Experts of a small language model: 219M tokens.
Below are experts of layer 5 (counted from 0) of a mixture-of-experts language model. Rows are named router (the router's row for the expert), gate (a neuron's input weights, with its number), up (a neuron's input weights, with its number), down (a neuron's output weights, with its number) and show model dimensions 0-95. Each number is 128 + 24 x the weight over its row's rms, rounded and kept within 0 to 255. Numbers have three digits each.
Before each expert's rows: "mostly gets" lists some tokens that are sent to it at least half of the time; "comes before" lists some tokens at least twice as common just after its tokens as in all text. This comes from a sample of Wikipedia text that the model never trained on. Tokens count by the router's weight.

# expert 39
mostly gets: ".\n\n", "\n\n", "==\n", ")\n\n", "===\n", "==\n\n"
comes before: "-", "==", "===", "The", "|", "In"
router:159160161116117112150108127103126178104108125113087107094104124086085134152119112110109145134087091138145158109104140124152124169102158137101168097087141134161094126130115133142134155128161113132127161138140089093141131139155141110155121094165177125149104141099138101094140110086143137125
gate0:139104114146190113128130134116121129133143131096134135134138124111102140128159150145115070179121152114074152089127144184147137138122135108171113117116130125169129132137183121144156150128132134153093127165119165134116179156181151154118140137129144121160123078110117118106097138141144156108
up0:145151158124104124127139110146143110145108139138075101113102142137127173091137120134124175080135171140125123178127122149148133126127133109166127117123135158137146143109151169129146164128132135109155157091136108106136124151110164101131080195124045133153134140114125103116133121113124095104
down0:121131101121157124186134079110102112155117122107148133132137141155082139120132126135124149119122098099139132152084129170076122126144118159153166076108124127106118088108150123110105081107128147114130144124081096146104122142083136131129149157149115141138147117159201140127152131166112147123
gate1:138129128130135112174166139139120141098096166099122159161122139108126106144100114110131158084105140117112128113139116170150125135111114103111135177156121105088151082194111144105141136149163107116146121144132109156099117132106125117127153108124144097094167125111107159129088188108121129176
up1:125144131086089149097124122101132108149142118136124106121159103157148123126143122132153115190146129124158101122126170085117117097176124139124136147112157173138085153075158125138136127096094136135122115170140133054146136124131112134128104117104097131179089135165121101139147118138156123117
down1:095140114115122129114179116158100112101162111168176150120131117140091143143106129150138148117141093109115052125119134097113138133146125130153141162156126112127132129191122119113121147086111155148107150130081137099123165125116127121106133098078110125092149131175128112157102139123091099122
gate2:131155142091148101140113132117097161143084098109121128105137165146103153146066146151158124154114168160118136136168116129142119125114153096116141124164106179172111130124151128107145119142146142079112133133110121155129144133107093134132122145178158120199103118099124154143114126087137103118
up2:127115112141095149124173102143153116135167154127134134145148089142166137101204107132134146142140072132133075097110091115119119076132104167120160142085172094099141120104113128142143131138142128158150128106097132109125115127135106162125119094080118117101141143116104117134142147110096117142
down2:137125127138123160069142093118160130144148144107127148107153162131096128176142143152187127151146141134118115135150147130118100179102128092132091162173096160172128153107142138137101123114124161082136147145104153174120112189154117114091121134103144130140102153119140130154129113126119112111
gate3:132125114139121152105103077124138120095105109132158141094177111105123139137125122111103154109108177133129102121115130134148120111115100124114129145097152068092129107135117108162160122134119179133130095149056091141148137155133127121109118100143159175152116106200121151148136114117144124131
up3:108167109111140098152131138142133159100150062117113090178126154189083107104150110136124157168087111144142131096147109120170130112134106147161107120142122161117117105129150107157114145146153169119114131152154098133117101162139135113137112101130102136111110146118123147097173149113141149094
down3:151138150124104107105105145097113124144081110141114166130120164119153094119127169092123125167123155142135146128110127100087151141123074110106124155098135128186099077132117149138117127124115117136152136096123126092100140111169152115127131177112115080104158137166094097141136105164134119159
gate4:138100110091127112135133182131104140138114117150124142152113126160147133119122148109150128112097156130134162132113117101134087127075140137113154151121151122165118166128119133142145133144147136157081174118164119131154095121097084118147125171125099130168143120116095091142165202140175120118
up4:133163139146105169129147101117148101150130136111138122105140126128122105167116088131087143144174141132092083142150167132156148143154117105134108090111109133073142099124164101092121144131095131077166116146132141124113138109122123131149126083125140126105095129131104192091133081127094118121
down4:104113126080094099103164137179116122129100105117156153148169099119100154157140139102147057122113154133110148126112128114139066100125129142137110122127153166152137092147128144141108104122177165141103132146129127131167117138124146131120126163131096116155138128115101153152165187120119119126
gate5:112150120135146133143145148109083114176174116121084145141108156129136146159159118121135112114126143162134110134136107130128147139122114104165182126115163126137103085168113124126148120138138136138164119135151091085123121134099131126174088131123119162158182073151102111094124154163081128140
up5:100065118092121114126113127131104176157134119166095082092173113122147147139102134105148148137139123116128111117120159132152124167124115158126104122130072100092120143111135135142145129113120130145101147108123162127126118096202125126124153108157124104104152142153139119175119101073144146109
down5:133089180105152111116127143092146136140192127146096121114164124133142128156103152101121136166150096110127130164100125105106102117054104157111125124135129088154127109119115099157097106152137126120158136132101142147148134142148138103112132128136146068126188116160147090136119125129160131140
gate6:084144154120142148118149114112127116124158111136109163127092164113063160140121126141066140144108160115179138124117146098116144099114143112108110150119089144098130120113123164100152100120136118067156145131147086120139137076136107135106190124133141141145129126088128147160107131121135102131
up6:078117146085164183143129129112133112115114100122115127096103151140091164133117137136107072146109162126132132129114088114158115122085176124119153127116091138126102101123136140090176109108123123092161145151138100093149115081170090119132167127124143125103171126126102141142124147123143111129
down6:136125088119127131155114100138124119111143137154117090136118077114142128147125173155182181128143142142137117128121108124178116119113139140120096106117146195148110151105120117134134167089152118141107146121124161147118128192145093159137138142125080171115119131172154110130121169149105140137
gate7:152099140147163095136129159112156139170125139102108136163182082107126095134120139088115139102144123121137125077135139088152131110136163107114114156155133136144101109160161086139078112128139130162081152136127142121159097126106120109144164095123125092093150118126100099129127121119168092140
up7:097138106119098166120133087150124115081153113148136121070105190118108174135125113160157121137104129146145125170134110190101132147147139150139139110085110113094137139104094166120141143156132144110164117126147106135108157128132126152114092144095134143165117141128153156127114105152090162124
down7:169169104112138095134167145125134132143127105088136100144164108105160109124100142139135123144182111117140102099090134079111127109119108142153104134126158106152107122136157098105120081142164134102136142152134120151128110111167135109131206126110105106119121106161074097129164139114134116114
gate8:113169156098096095129124121093125108155117109108087138097111153122094124117138148154107090140137138104132142144132139163145087109098155147104140145124120096133136096100130111115144124111129105076172154164132135112123064146155135097078159141117150125136125158156119117131163161088095093123
up8:143142121141096147123145177131161108135099143136117108119166127121169095157107157133140127138150109119180136111153151121169123121142079114140163128077143165140112126155142105160101044150114133146130148156128136144121146120146122136147112100135148124159127089126146136078093128152146143168
down8:100106119068156114110098160161137146113150136114112167086105137130108138084133100169119124122105113130105140141161112162130201140113089138087109090120151127109104112125108157150132133139158143109155140152096141129157121127126146157119138140127136170106118113134173143115167162150162101122
gate9:104134102102164144110091107124137101180113101151067181148136143104141120099131129152132143135093127097155176132110159128124137170144133127111076106106114138157132143125079098148143139106154138131154109144136146119128114160098137110127126117107132149130142169091133171099132120140175170137
up9:088111163119140157089117108075155137097121108158138095112107128134097163128116140124148089120103114090118139137146061108137108125119136120113153122117159124148141168114122137111201119127100134179146116120147138153110119135117111116122097180130110118110177104122155137123112157083127135156
down9:133128146145120129128098123125122141155155115113157149114107144117137132150118119169137136154042100105109109155093107114116149162151161120144164130124147118113139094104092177105154121088167129155087140110169133150127106166087123115137133121145167134106105131165121163125151106131107173111
gate10:137137117127154138156128102126173136108150114149113131129134141127180125116115132083148103127104127068161122114069129141112115124115148134136111117140125099156172138157097132121159152141136081181153171135164128108099134134147127057143152130141101121115146113144115118126085144113160077122
up10:119129122153129163157097139129153149116134093123104161101128153116128122137139140111129132114080104056150119129113121139107108141136146168127131131122142138145128143123112094094143132119155068142133190138169106133146118121133114115103170123107106119134184139130143123105078179115161068131
down10:139136122135160105127156147136146122128137132126149159141137112117149119103137130149138161113138122172156120186194130128128151145115114164112170173158124125120109190096096122162132130171098155126110121115098115128182096137073152152111094104146120109142106134122123108095153104110139131095
gate11:130113139133082096138130120158174128128145171124150164151159148107145141101133127187148115156090114133139092108114141111141094069158154143084144122114108081143128076118174175148123144146107139142121108130150127159143120160127139128097151111120144104131115150130121084088147114129121135109
up11:106141129106137137145124089115151124129121119094148094109131131090157143147114111130142163129160122168098161166176069153126103160172139109128120123101146090106130144139129112117101146148139137161124076133123129112098111137147127120090152133127074087134121146126139121149134080079079155118
down11:150113123106102146115140140145139134143168123160137170137100119163127112087132128137155169131094141066128134122091118111138131134145126196135136144125114193118080126087140142123135123119113095113112132101092125188173157136178125126111107114139139155131135113118115164110117107156121160113
gate12:128098137108117138170157115131141081108068137160138137076123123141126091116114147109094134105123115096140103126103162125135124139090157165128131104103166111111131105138135081097165102112146144071117130137156125102133102129168103108126125139134148133100106102118112155124060169128139117139
up12:138141121154146104123110139110081156135144137128133126153120156121105145098149117142149124177159105136128126136144100166129114099183110096123108152132081150155150144145149171166122149150102118169102112086111103147104148130103178127126130111105093136179151137131164084126173108128095127121
down12:124080146105116127129093114088142119146107134133117149120109171165142068125127145119121095175168137139150154176135164119130132076091134148113125099102161092101185109126079113095134132151137142126179094117123112124107117130152135112154145134128128124128094143126114145119119138153146121083
gate13:133151151167124140141153169151134140107176157147108144169118174120130148111098111101143166137124137135130115102117143134119126102097144101122107108141117129155163089086087127103091128087140116183122130164149141077151131130171101109123144141102141110153116070136128088160139127126147116129
up13:141127058111129116116110103141137144146104078102125095108117102137131100125147134135137073123146151106118137132122115083157110132118123169104127131104146144086114169174164106099135130130128129063143100133116123174133143138076147136163102117148126158142168178111119138096132118138128129132
down13:135148158113146134152126157173148172136145117137100145116139141123107121088139110128107127134122109098111147088099172127111101095095163074123102137174148129114118136062104121116126140148089107167145088136131167129124172081127118087095101104136124103154124150139140111126134139135143106104
gate14:106122147154155114115157128130117195132136105126115124130148145107064130094145143153144149195111108133144113144115119120120126147142119125132144139126118131128138100134163107127141169128140171143164098140115115101090100100066131116108113152148110049114135157092110121115117160103124115110
up14:124164090103112117082107170108125142104143105133139161079119105151135097131118143114131159122183155130128201106159156133110148140129107099170099100111159125130148147125100099105129145104148120139102132150100160178119117154158140127154111154113084155141127103128125138115161130130124157148
down14:112121128147142087129124124121166175158111171147109139112140142128106112088164150134121142181131122116142090137125140116130157165114129154135119122157148089098164110147088099113121171115176163116128141099138118154123106148094131158106163151114141100112122108104132143137114202143084116123
gate15:143095117107175180120196133134111120088138108099096113130152142127149150112116135102100165114059156147126088148131100159117110165129147137108109181117156142111104113159107093144113160135148139161133157144132121134147152156116127102159136119122122118095131122114133133122107068137124140138
up15:127098114120152184129203124124088128106146122093111126127114150132127139146125114134098166125083145116136110156148104142108121128106170166115110154116116157135095128148153097140124168156160124152107126127159110102166140136087124098160157114126084169081123108092113146134108096133148128127
down15:121108120132168076135122154106140138132137147130146150149109091090134140162136152139109122117114107119140101127116123124161110110068095141150141143154103129128143126078151164112143115145121086115113115097093105119120091087116124183143124152142157109120117104141115190120161151155144066141
gate16:143128109134089164134149102129133133083127134132128104151121125125132132139105144099123114081111130126072110114110105150127099123151127069110111147083143135187115107181152139108158169166111115085132150148153156145115162129145141122137146109113115145178133104127145093138156108167138170138
up16:185143133129085156151108102142183159099147109123085154128106111098110102111107115114135097091092144099133130100098107146126107141154142070129113145114123141148093128174128112109147121162095082093126165141118158146146147114123163116133132128113079137111113097125129090128135109133139135155
down16:080108127094088102144129128138158129122137111089113159123119160128159151122164170117125118120069111115132116100094151157128139106135100129123119141110081101109151095139135161141084159098143092086144151107093136114109117162078145110119099136132076099160145149127145148136128105152117141123
gate17:142147161137094142164155116083124130117108098166186110111125115130120097118121112156116098100110134122161097161144104130165101106095145148134131157131193147120150119111159127078125111160082105149112107103104132124143150117116140128102106088120163155156133109141122159103134126101083117119
up17:135137092123114190125097106173130110117149155115142098179139157139164151145144147107157128140142148118114132120118151136132162133151142126108160139144076119155148141132149125143110091158167125136152123116124113171127171123110121127178167132145101106150099145079130082189115150128122123137
down17:125164136110110145118128119109101136143119134154166128143139189139146123105136154149111110102160177160188137110192132136136099100067158134157135108119124154095167105119152139155131105097091133143115122134126117119162105127100131137104108140084114164155158117169114148139145134122117145147
gate18:107154128149112137148133118125148122100103141166133142149130138101144107161154133102148101153120162091176094097163144126141109117120140114193108115102139112129148156185111177152149146131085100152174136133140135114158140144148120132164091139099125126079129106135078160145127136112100136124
up18:114156124110122147121104153127158119107130092126142101158105130112168124119141126129149151164132191173111105100133118131179096121080133146162114155114120102145133110127104125102089138145127129120141111167138140105158082176166091209136129127113145128128119153145132113151157109150123145114
down18:090173121188134116130123132174095125141139116118099136134140116109116100099112106152166117109113197170099125118143136131122115125143150161136083088166110144169118141105154147129089136151161112119102112122145135155091117129124128153141153120136110142141107100123150121135165100151138068101
gate19:143158132123124123071147168105105082159151069115081101145103150183140102157126143090091107132072111167127148108174135118121089141143129119129132135142141101121115102117105109105134079161152119140125146139139131143142136151127129137136135121119137140145090187141110150111123133157139150119
up19:106128129108145126090088138143188118106147115142115144151131097135144149143085117101123171096122156129142145080100091134161144150119096147092107111115127120127144144162158087147109126112144109089187141107103083150093140141126110129090123167101143120134117154117149142117140097108084125107
down19:130148126139125130137137112101129124166136076186106105156096144141128144161160097126144095146072116157145114127097130124118059118149122091134123136106131123122130123096109134159142081125129131122154139110092132128062150117093094156180149107105111135109141112153113110093118149152143112128
gate20:147142158100154102100132129139123128116128123149161150152116096107121179137111129139131157135145119130090122132138143075154098152166115155098137133180131154119150120126205119158117122105166105132117155103140114153136158163109134159188169147129121105080124156108091136146130124140111125126
up20:138089146110090121105173108177111142110164103114119155148079099122086137118115122153119127129103154153149122107135094121139142082147151163097133090119128116169147103122141132164134111090175126123169083154171129144111136135108155139111129116114124142166103125110122099111112155088127106153
down20:114148158147116160106137093147075110127117197135123126114123136144125150114147151106096088096150059157111167096162144149149135137149109170162154119104122127139119131149151143137138137115137100098131162109139154170129140141132128156142141156165089126091096118133108106115144140153162145113
gate21:171144191143144189088128121114101163164103122144129122147107144156129143104175144104128110076120104158172151145134096100132085133127107113081136097107157120120120142146129140131119119129119123117103126122134140135110112109121110139126134147145160183104112118130154141122107106114083112188
up21:126127137149157154094133140136130138132130142119118108098050137148135148097152127181123153151110126118094150149144104103175117141110129134086141116135145135160091087144149144163139143144080122133113125147099117121125127116086119167120145163139191190113121110127121166159154127147144130114
down21:107176103106108080176126081162130130094168156142111110132082093134109123123119156167122144152092111121074104081140177120136155118128149126087130185113134147139096126140151151095154110110132135106151092124133131125137112163111156145141123130125112113107117132098132126124154095149140129123
gate22:142120136110114132135110093121100122118148135103129136110109142165146155084148182151132159118138098149108109085132129116145083121109068113137164124121158141129085108144163115174131114150161149087153137096152093109136123156109124131166125133127155114170123113095095104141065106119118143136
up22:158096061122113099098153126149142099123110094147142107118099158072135131147123105122122147112087164125122137081112144124113109120116172088121173150138134114157155106126116139109172155171127133136107143137123120100148133131160127058111129137120093120116138162117118110153141128168094145117
down22:084161179105120138114096165128121160130148102153172113151143130146105103094165118129118131131156156102125162184119125128133187117157127113117114092136118097122111094171107132100117149091094109137135121118115159116153129093133083151151134171123121135127109112124120127164129135088168137149
gate23:141152163110106108135105141140118152081157129147128126173138122099177144118134161137137174129091135127141156075126146114097138128112100157140137093125093092138162155144139120084110165123167131139056096101165126116110127144120171140150113129169153104159136132137129118152138129109142110115
up23:100092091136133164137150116139130088163109142124123125076112108146091099141128090104122098127163132154113112175114115130169116106141158111122119156117153165142105105105135109166143102138087131139181144143080111132160135108123102130119151118063110129092120128127151132107116144150111173120
down23:092137142135129166128120123136117149151096136146113124145163161152168141095125159122113114147133127050137098100137153081084165125140076137185093130170134139132168132180113165125109123115132153135149123136132120138134140135133153105114111132107089120136104100123150108181122118135108112113
gate24:126133071125108100097127149140073150131112118132107115119167127087166120132088154094098152096126104105128120137136145119110117143142092111159137135104102141144178152164104157161135120152173104169125149137145121123156148105104127132137144119140182148120128133142117118150151131129163200107
up24:090116144143100141141149149106190122093179159165114146120128118155149105122149101153152122150124141129112117135108132147134119093088166120098156147126131078104118111122133119088142165104062140123143135147117133148154124162144114101071159092131122080134151123135105129137139128164115104144
down24:150147125121136138100161139142123181112140119091103143091099112105156146132096165147115115091106127164152143098137102137163145141130144170147124169106130118111132136153169140104088109107157126097118133102155152103136075105134176133158128130078143162152102108153160149149150126121119148161
gate25:128119144123159139093100123162143092141142145103163113132148111201166141116138148123110146111131122102166114113151100155116168110115142134164134119127142124148091152164153081126111158132119112123157087124121087143106089145124119100142108136135125121067090101116097108140125079136091146136
up25:116117143148133159086113101120147112113132120095153128112152145138141130114157105149068110147093167123107129145133139133130154132073144122134128108119106156132108124114204115129164158139069107105137093110111069112130109142116141106148142153109096157119144149111141143106136102158078134157
down25:107103139171143156136114112086125114135118121136092147109092110094077157077131128140187145120103110120122098166113125145104152118134115116152131127127101131120158160090157134145165121159088086111107118131131117152144155141116147135108101127078110144137123159128149100065120142090133121157
gate26:135135140132140123143141121133121123098097132105063128152160137125139176109121159089141148140124128108144130105106148066138101126115130157164181126080087127126123088165136103134139115140148079144137126143153108124133146162147123119090155096076129143145100165121142173129157111134147146158
up26:123164149125134137140159124149133121102097112122065107152154130135126148083111136109158146114108115111140112110095131061142099159113115172134165156096086129125124083129171091146155122127111067137145130122135129105139160154143132106102117105094119138146142164126131142128153092143138155166
down26:133110122149123135137126129125132145127126155121174124111102125163118120132144113163134090100109115120148126142117137136109115127144121130097064175135143141066172188155109140113107132162146111103138162147125165137134128114114140175137110134116178100136163092099133120059088137153141144146
gate27:122094162146112142141170160162163116095107179145144164167142147120132144146093105087099140165117120108156079119143089145122130104081112094147132119122143112099131133136079143120151127089135128150172107116123131149164081130120148113155142096118089108125108121159139134128104140160139137123
up27:140161102130127127155124109105137153162121108108093147114168142137189163129168121196150113090111143120168135129087151086147138143123126117130111155104093132148097119144135130114110116084155151146123121127111093077087121132097123121102121150133148137114111117119068096112132128086130141130
down27:127178113140176094113150137124160132115149141162114161141131133109091135104137155160103123119101107136114123139122133192092134095141148112126129093168147154189147114117163135132109130140124106142119170149127120122145122152140085143155149162141174156116118171077125117145140080111148137123
gate28:143126137124110132070129063127136166118148092157124147155125141125167106127132104109111133125093116134133146113121121157095076154128117188058135119110134143136085121120094076151135118114110139123127146084111132117119118136102125154135122112133159159161161127088136162118117121166099139107
up28:134103098148106133087132080090139107091122134115182119148097118145158123127122131129129131097129135116106115135123138097132082127108131177064169134158177093168125101106122094121160146124131179123133126130098136104142153139102117159152107103130153163137138136122134136184130121130117098157
down28:132138127123094158183121145171138138112123144113121097144120148106057093164166125083164167123138105149179141123099144179120168163139129136125155142102131140127144147123097153160130105115130101153138121127160124136117088131131136121138154163143129106087135127158153170124108119108110144099
gate29:100086123101138152162143148105157178098109121117120102097112150096143129073089146138151130133130114117143166134143140107106146113173166127117101107102108120164127132135110144127127129113125121170092136131138165145160139106134137149174153121102161141136065141127103127165153147119181161124
up29:119142126107157123149114094102148158141156106116137067120116120125093093070159134150123143167143126123109155137097150118122085125163161119125118104143157093142119108106124140088134125137098160127097119184128158121146096099116102114146168126149155151133107118124110088164149125137190130118
down29:141149138137124144111138144101138134115124143110108125115153099201123148154104142151142119100150144147131112131136125100142091112068141149113157100106134128092148092105113143093132134126161109113178093158110135116131114064126145174137092106134106152106170137134170163137096112113098123158
gate30:118126126114155142103118114096156150126123147150098132136114140134092076150119106189126146146132127125083132138100089114196102143143135187145160089136096129120138120123125113113152147152118121110138126142163097137168105082153132110175126109091142117131124139133140115134096110133171162087
up30:108117126134130160120113128115158148125127147140100156163126154139106074163130113158098120116115114132112125139099083152186117126131133155125151077118105126141142129121100120111158105138132099091134149134161102165149125071178114101158155134085171121134122110135160131143095133129180116093
down30:136126135153122138180120160086091133073093104143141137114114132123108119169094118110145094138154099100127104117078109123082104144071164091156168102138149104143129107132106121133156110119115130149079151116114132098123156108155141127115111099122166137123147135147140110097120150146148085117
gate31:091131060143111142172105161112118144108165129128095166117147154102159068110139130158157123117119130183097147176099115101133117134142140142109141143133125125130112110138135118123143138147136168143113109169138112121158134100145164144128139090095152153119086132128140136127173153164097103141
up31:099126116138141134136138131111113138114168106145150142142103170143124107159118139133107101091130120107147128102126139149075087160104110138116115154113106118137072128150144152119116121113087190163093150181153122126115146116145153120144161084089125121139068143112129137120151176146130154157
down31:116119170160086119113134108138175154141086147123159099145115090146128125126087150104127134113112074084139149129149098088108155156092165114102120134134154100114120162068113137145155112143158092140130116095144117114126110171114153084152118115128157129108139144155147111107148128103108139117
gate32:145150147095115120120138164149111161097132150099132136161131109144109092105141105133106125131196142164109093148153102146142130140136121120179166111119128120116141103077135100145110093105129102148156127118108097138123146197132108146162101163166135172165119123121101136153097142136143147112
up32:103113095139135136149128068103122144133098120136139142069106130142127147138125153142135147140066134121125123086122157114106141135117157128104084141125101154153125154157116150131145174150113157155125145129150123097164136095158123141081129070095117114109161147138145069117132117099116109093
down32:150131124146151111168104075100141143150133153155151133092105104140107156143137104136107149132119066121142145123131136113131075094122094124038125088132111136138124115065120112118126140131129100166147138163117134101114123115160165109138124097142161132124140113116153114144158111111161139118
gate33:157172124112113114126160162114118155119092135139132125136143095115083118097104101125161135160131182164114113186103074131128142146139137128175113111140115131107132130113142166127120173172123147130083098118117122129157060091129150144154127137137156136118120106138127160130135096160113146129
up33:101097179124122131115102114154135134144174093161127139109124144111142158162129163093099129088131090101151146120140174140136084133136115152105093124140122111154122070123139080143147109070131153149174131128118128169129149114102119150090117128167167114113112121103149114140133127101125128110
down33:137155138126158137152120140137117147110115116134110077127111120124147109125109127112101137131142083158182104130145161096123137130136125160130133144133107126129085122110096133108137135131179130147076159143074099096155093113090059133139170105118121121100135116140104160080093117104152114101
gate34:112163099108147120134166131146138144107108116127108136112111147143113136099145114153169205125121133163138094126133109151168167157123144136104128157102118091126130081146122109135132171171136112164162148141126107121138133146140160069111162100128108119177114113167142124137113116084115145105
up34:103137075163151096130156144094137140115117124123154099176134110104100163145164100115149153109114118142124126127107101115107184173126130123125092102157142112138120113161107099120108126183152148169142125157106124133149117139139185086110110124133112116142128116151118149145155092084141100101
down34:151138114148127139086101102129132128114165115114146150123128132139171117109104099110106127139146198141081111151075097116107096127146130110100124186119156128134140086106132120129168124116107152125109082120137109113121140111160141148147129148147150080111134119129086158192137154119154145111
gate35:152107160131095086135136092143146087082115116124128107150136149151157128167132104125085126115101161125155096114140123121128118137093124118184119177155168171148131107135137162110184112142104155138140145136094129139117119084150120121099130162150138146142122138117098117144196123117127127157
up35:117130153142139105159150122134131133109100156109179155129174106154105130131120137139134126138066137100144125122123134096089111118148115172126065156095122085137127090174133109164133147068154155144110114122131122135127143102110139119187141132162116134127075110126101119165136130121143111114
down35:110147074124134119139110137121069182159111133124120137110126129138116126153114099129110079159124108116141111104152144169138112104131116130129199114165103099160181118154126153136120087154074113145140147164141120134118117146096126161110099125132148105115138114177140110119123077138129121124
gate36:158123155114110091144169120137087130125100174135155125145158168142138112126159112131120125113105096160140131127112123110099104161137064088119110145086142130123136145110134140162132193177148153112093155099135086122138161137122128108112110086099109141133116126140094140144155126128110159093
up36:098126144130134118094109140145164118111110123157128168127116142148111142148094128115124175125128104101113144096117178083126157097133090134128140112141136151168128118107132107099099112102103146108152121132134135156136110064133151094124145155175150118081090158109144152153122151178174105117
down36:153175110101150137100120141131136134137103127152159121135186140086157102115111126137089115141125128138152138142201119138106114139124133132111124065102119148125091148157112091191147132130143124151103162109130125069130133121102166127154133129089126109153161133109113122111096120112138096149
gate37:127095169143142089096137094167136146129129145152134102131128136151128126128145108119094124193169140149086066138109150096105127130112148150130107104079174079155142169134153141123131128112164134140118119089113114111143146106152132138143124166149138118129108139123131133099131145123127195105
up37:150051162125116126101123099166095152130113137131134117106129119157138155132125118105100109160144158129088092133107156109104110136080146161124086102101149120132121176125158114146104121124122138097111118074129089131126130132153097132176124184153124157122101129123148146123140152137161147105
down37:100151132116131166131104115129144151147132122088138144174148145173131173125123127089131153112151129141143114103146110112130146149121129137165139114176127116155133111194119110106124133155133116137196143191139143099115107127108107127097123144146112138086163079124129135150141103121126131190
gate38:125119154090147136131104122111119108153140099150110137126110114171115127156137107117088154169118111098163145099152115110146093142113170117128098095100165052113130119134140153138152110159154102109136152147126161174146119131071088155133087135121136114113140147109141117125158178121121144118
up38:125104105101188148137102130108130128150104108103155138078118132136107099136141042155097163160138139140166136121146129106132119158144170132120161121129125126138109133123127107124126133167077135120085111145152121141164107122116099160126107087159123167129142181138120127140142136128133162094
down38:126114136125175148110115097137156103114137165122131171141135141115119146129087141123132087125126130104118162123126139134132116157110156184121138119186123153067129137096134148096172086122134123144134128117117174102143094151162158069112145086098153129109126137102119139100088106104113138130
gate39:129160129130098174159094105143129137095105141136099127136091137150107132097112106145145174138178137093092105145079104109151134111168123115112121120115103119159108126167158106138117110105090149129077111138163104138150142092102138110101112093143111133134100117126129107091120126151122183094
up39:124140148118120086117128144133138134132127121100150090150146147110151159101109135168157156137147135139108119142133121100164115092129093145118171109160140174146131100103134116116122057111138126154148085149126153154148104073173156128136128114101133117134131124076151090128145127103097182106
down39:148159130096172110121143132085105127098139097090163126148099103103092129156108164135146157117121125123125129150138124153115113084133130154148144151118113145110100158136153166149130143133150062101114108127148097148091097138081089090118152123130124161130098150150102086136138133104110159095
gate40:157147152071123161153108152114199107116176140126092147162120172149125160177099096117130114102143114104116164099135138133099155130174129127129129159110144104127121134106130083124139152108148120079105153117132124157118137117118141176143158119146148132133136101148165119119160103126124132148
up40:130146136110148140145145142190166144161146146132124107125111135121122110129114144117141118149117167114155155124126092142138073118138151133120143143130138133121170120166115111122144135112131115142144112153121149153152230128103130164145167140171144116119104129184164103129131147110178095115
down40:095090147095123155139113144109156121138098163150115116133097147130103117140146105138109170123173130126114138118170095095148149151131144162157125181152127126169165189104135181133140127094112150169116145108166139137116106147100112138180128136136142147108143117138145138151135141148085152128
gate41:128097136141122130112125141092088145136116114106083140142173162110115135152114134165140165127102141104106126137100140090116136121124105137117099125130068173139101175139148108154149098110175140116121115149187110121150141110137157118188105140139138161154111119069119103155113109146125121136
up41:096142135125096133132119157104119176134150116122098134146179143125126129159111135163106182112128132132087141138106122107121114118118137125126093151140067148120122137123151143127161109120156148136132124167136110125179111095151164119194106146133135159157083165105129076129162105147091122126
down41:153124095134083119143122154105105121076097121100141102117129081124130127144134117083124150142111097117113154102102098148166151159083145082110132127097145082163097142125123140143154139126153116111093167130126142115093153107116137156111130095152160144110129170094149113113139147133179131097
gate42:190115130134116144107121175115118132077114123122102140167125134099087117125099100086107110109094112153094157149172165148090124143142102113122125117130130153136133112129135131118163145107107135163110099121116140122134091158090115078132149100105132112136173086149098120143091112148104142093
up42:106156124130092103133149081123141159144115120121151123085104122092129123141170158168136125133143136130198113105110132097162173142173149123117150109138107127139159144165124127128121082147156126128117151147144121128138117107151144139167115177145136161119100173153144131104145135092164141177
down42:136093094115091084135143154087111120143150151152107139111072104142122115102139100097136128087142148120161122115131127130150143155152120112152174144173152145135119132151146136107140118137134112101167125123109083137102165154118098128173148139141104134131119149181173133180150102093113115112
gate43:074082121150146121113127143121139166182101141112115122159169148124122117145115082127082105156106151123124143136134156136121126182118145129139164101127085106088118128110125131122125128124195164154129161111142113138128115155095150146154124106140104127134101151149118125131091170126178125095
up43:154154140165121110122132147142117132128081133118100102157156110101135100150133120124107075147119193143095097140107123114138084146131121114112144136122139086129152080131182130123101119164142155124114096134105118122088129106120095071154127119112159086142143143165122087139144123109150094111
down43:133172105138092138122136165146080101140120125109118121114123150147114143173131096136154093119115100149128129158161150133126091121077155132114111139124171153159136070153101089104128117107123153090127117097117087117155147116057096143111148135155158095115128135157131111132162116112129121113
gate44:105135181102156149142141132148076130153145129107084137160117179115112151152162107138103107151137121133121122149152126093125104138163150093107164112108151140121133084141147137116086162105114107128107074115135090145112120152109109100131145129138150128138102160146065091133116159091118136124
up44:106118115156149107149084104124140141143156160122132109115096161146162125116109123114147110142102051182146163147132114088116131095106119119133134111128168092110087123160123152154114105200120158098182104156119156140105161093112133120124125147123114118154123126109127145123112123134114124111
down44:079141133137109171132184130114180145139139094124145119153094074106123189104098106147137159123166140130134144121125108112142169181155134132143113181171123116117149076109153145123170127126119115111124121113114150124122143121138131135097127129167110144108125135103163143093142109125101127136
gate45:100147121125121109134128088139143091080093134142106128111151103105122102106123161141162121135115130167101143145120131136148073091108104157117116147153147135115148088105139139068138159153160130100148132159102153114103128117156107139160088108138198127143136152111073149130156128121116145110
up45:157111138151131141113146166114123147164141117129163101133096146179144180158132093114107152125142131106158120081152122118106160170125155104143139114115109112144106167172120100178129108096107150144111125112140109151146139148127130121110155155130044142117098113139179117130125125124138104129
down45:096105104093116084120174102155147095152129111147112136147178185157145106108146130149146124133160163139166104188154134143120148125129070153112125160143116121127185130144111141132136129149142184106155139126107110117094152089125117138105143122129134136137138132117129159100140128151131118085
gate46:140153145096113143093120155137136105152116130111079150106073155144170148127083139102088137114094116096131177097103165106115172139125097138129107098158124131111116189160093132089119102147151139102144161115126148113108132135137109113134153127104128117126139120123142170122104127148178127109
up46:100129171162139174108093129101101132143147149098131117102098150124101145107169135121119091126158122113135095098125129182107140119143151088151170105115170112096136127098124113109138155122150111127143101126192153134136151126150168143129139166115142168152117134135178107146086153121140112129
down46:110117185151131144125071169136144114174136139088069107102154114165121147094114132105121136130132093127167124075134123164123148155123130122144143156143160128113097129138088129086122142114126134124132108139145116104137127153123158082172131130195148144158123113137129107141127118108154158129